Experts of a small language model.
Size: 12 layers, width 256, vocabulary 32000, 117M parameters.
Experts: 80 experts in each of 12 layers, 144 SwiGLU neurons an expert, 2 picks a token, a sigmoid router.
Training: a variant of Muon for the experts, 705M tokens, 8279 steps.
Below are experts of layer 8 (counted from 0) of a mixture-of-experts language model. Rows are named gate (a neuron's input weights, with its number), up (a neuron's input weights, with its number), down (a neuron's output weights, with its number) and show model dimensions 0-255. Each number is 128 + 32 x the weight over its row's rms, rounded and kept within 0 to 255. Numbers have three digits each.
Before each expert's rows: a language model's description of what the expert responds to. This comes from a sample of Wikipedia text that the model never trained on.

# expert 20
It responds to: Film and award vocabulary
gate0:165118128129093107139088126083100138102146119088123152080157074154197134156142132142138141119151110198076144143130136144179164185131155151122086053087165132104071145142144180137065107134118100130123168129125105183107075164152119122199160151083146114076107095145189109112176190086085122109121124103139129105099132136165146107166100117088087132130067041103140108122113107124163127160191122173087116143171158117141069150123152161109131102101166100158078108091113133114108174168113091138151150141194136150118149076105104162163172117169164173097158185179135124170109165195133161101075123097134127100203091133138191126113142130129159122118149132132061154159151157124129115098103155074203145099111159154085198119164135153170095161153111069144158164148162153096122136106107111
up0:070134125129149165154160159128176134148120147111117111129117156138125136105186169121168115109138174131139080168148132143092175118130170107127118151144120157164103109151166095057177098135166130110115080106128120080137093132101087118098127103117111151173142163137167131120119135183122192121144131164199105136104094177211115181133128143150181192131140128037060106128145112119113140080064124092114148144111152125150166167076110095195116129175138134120199162118139081125129201152103203098112070148102130131106078202153184070121107170132099099078095125146129132115093104062120116093175097133088113143102217141141108148139129161115166117140137114122155150098140055146114124190161072186161140146144114085138090100137112118182131125161117110068123143096151136108070084148137171
down0:092148144161138163141162167104095155148157128172146136117107153114156205142136098126128177112139098129102109106097132107078187145161158152165156166152133150163162146163054074094099131166125124124088132093108172133112094094125152152133161135124047078140107124112095061149132115147165140151085113135177140066099088088102121113084165181128127180073162138138116125164128131150120100094141148142108082166094140148165112088114098154130126143101123116185113105109141121184106096137126190140108131101180140112182144120122072187078146117058176150139133153164035147131112099115185122096111113159112110094205207122068111175105137128091100153171094156141133091111097204110160091149157100052073142116099127121104150089142107101112107174141066121158091121112045075118140113138107164

# expert 57
It responds to: Events and installments
gate0:159147103090161096130066149148166116177193146126082135165111166110099111178150113155145099164224113193122149195148107129181127119125097091111088113105130135078154131082123164114076105125124185111047119117113132168103144173083107171159145125124137150111080080101069106056122110119112142099167143102165143087143112142093166157112117180120142122177128119088112211126098143159072117073118169076129110179155157112123154180143124110108115107160133169118100102170151131099145106097083083137146129102084111097103103159151079146123132140173161100102147108096105105076121110110127144158127170163165143115121142155149169150159096109166169156107143160179123213153122126094124062098082121130153066112051191115140144151129141085102170090149125169061172167152109117133150075159127099
up0:123095142104142135117184143126130158100091150074152112161111106143129121137185140136131138095122142192102130160110133104178131138165133118164163027191096176073142093175143161164125069113113105124131150125141117120110126131110056122153069137178114141076084187137148112085136112142145120108121131149114171139078166117142098154040152112126109090088114160061126112118093161125122121171149116102156063178067140194076152115150116177161136173050166080092127080123197120117127161099121119157116159125106125106169127134141065225072148099142115092089134080120133176115109118163106136117118098131152116136064137200153141140155120166136106173092118076137135134184068081120141123155110120126160069102057121095125148173103085151133113081131138173153169165113103125120078114115153131
down0:137191110120200141077166198130151136173145116081124155158138091065128161156133114149091151156166125111126135096135054126137071106147088106143119168138134112123113113172144145142141129189155114086116144107162207178106133179115148208142142137098094106130152120150082118136138176118160126062094144110117154113132069142128177072141121147144058158073089077156180127095151113183115108094151105139116138136126110088138102115115087189101071076103108136130115170139081150149112107191153071090126122120161101123076110128178159124109154100132115143058099096144109092140136158085143132126099163140109150136116129121155093152149183100109143099154148127135086159140103117124093088097075142131159155120150216164179121111141172190156106088102081208100102069216131161100142113154162098

# expert 60
It responds to: Abstract nouns
gate0:119080154149114248141172117148124113155130085213146124091154042106109098102128175107175159157060117165096085106147084145118136161146063148156103152154112080125105110124113174093083075173098096103169190137154133103091156083198107141185092148158142096074117121123134097141122138171135138109161127135140127162124058217189121152124103114155127159167121119170130131118141104123135142139145190153130146128118133129110158071150147204088139140120177134180150129136067074123117171147081124132120180180161118152094107118155155182142163145164143135089109118122166098108131160139203084100138134130126123116116096127127145143141127133203201176180131108128126138123071153137136083125131156115118148099120083119124168130167121134106091157081130189126082088120123114091155119123191114
up0:113181120123125091105143121110079126099146076186152135112121085112138130073135103203121111167199102110140073193125130100150085134135124142111120149104188116115100152113132200091086093131041167172101140122143135103104137092149098110165118116163110122139133095077133134160181141075090154125120158176132087111146169101092169092046120123114137104103096146080134125120164163183148149140051127125116144121115158119119089167154161129149093134098070169139130135107102151091116140094124131132110104096100148080111119116097124197122190197118111125116131086138154149180077129057091143139145081202113196123102111191214134150117116054142115126141171105145149146037144098085119166099142155149122110108089193133104142157114106173119128099109169076147103105115166088138124160098113161
down0:137141141161149142124169102102143087108129123116150130168185082101150174131177118087201145095140113065119102182078084081102163119116155101069125107109128095108166118184129141188209118124164107103089107080163105115112169120136111132151128141068123099104143176148144109174108104082133120091130101125144115105092151116096152082162142141147149085162071151145146096134110190128108139110128145091094118139092106123143125136098106139123119079102150089091159227152132101169128147123149158114122101083149087180116079090172143117110189155136141086088122083090148162111114110146101110128095086122147099204126132088165107156167105097118105112114064122112084151147114079131152172123189128092137067027183195207087112120086118143091104104121153117188119124173107092124111157088063117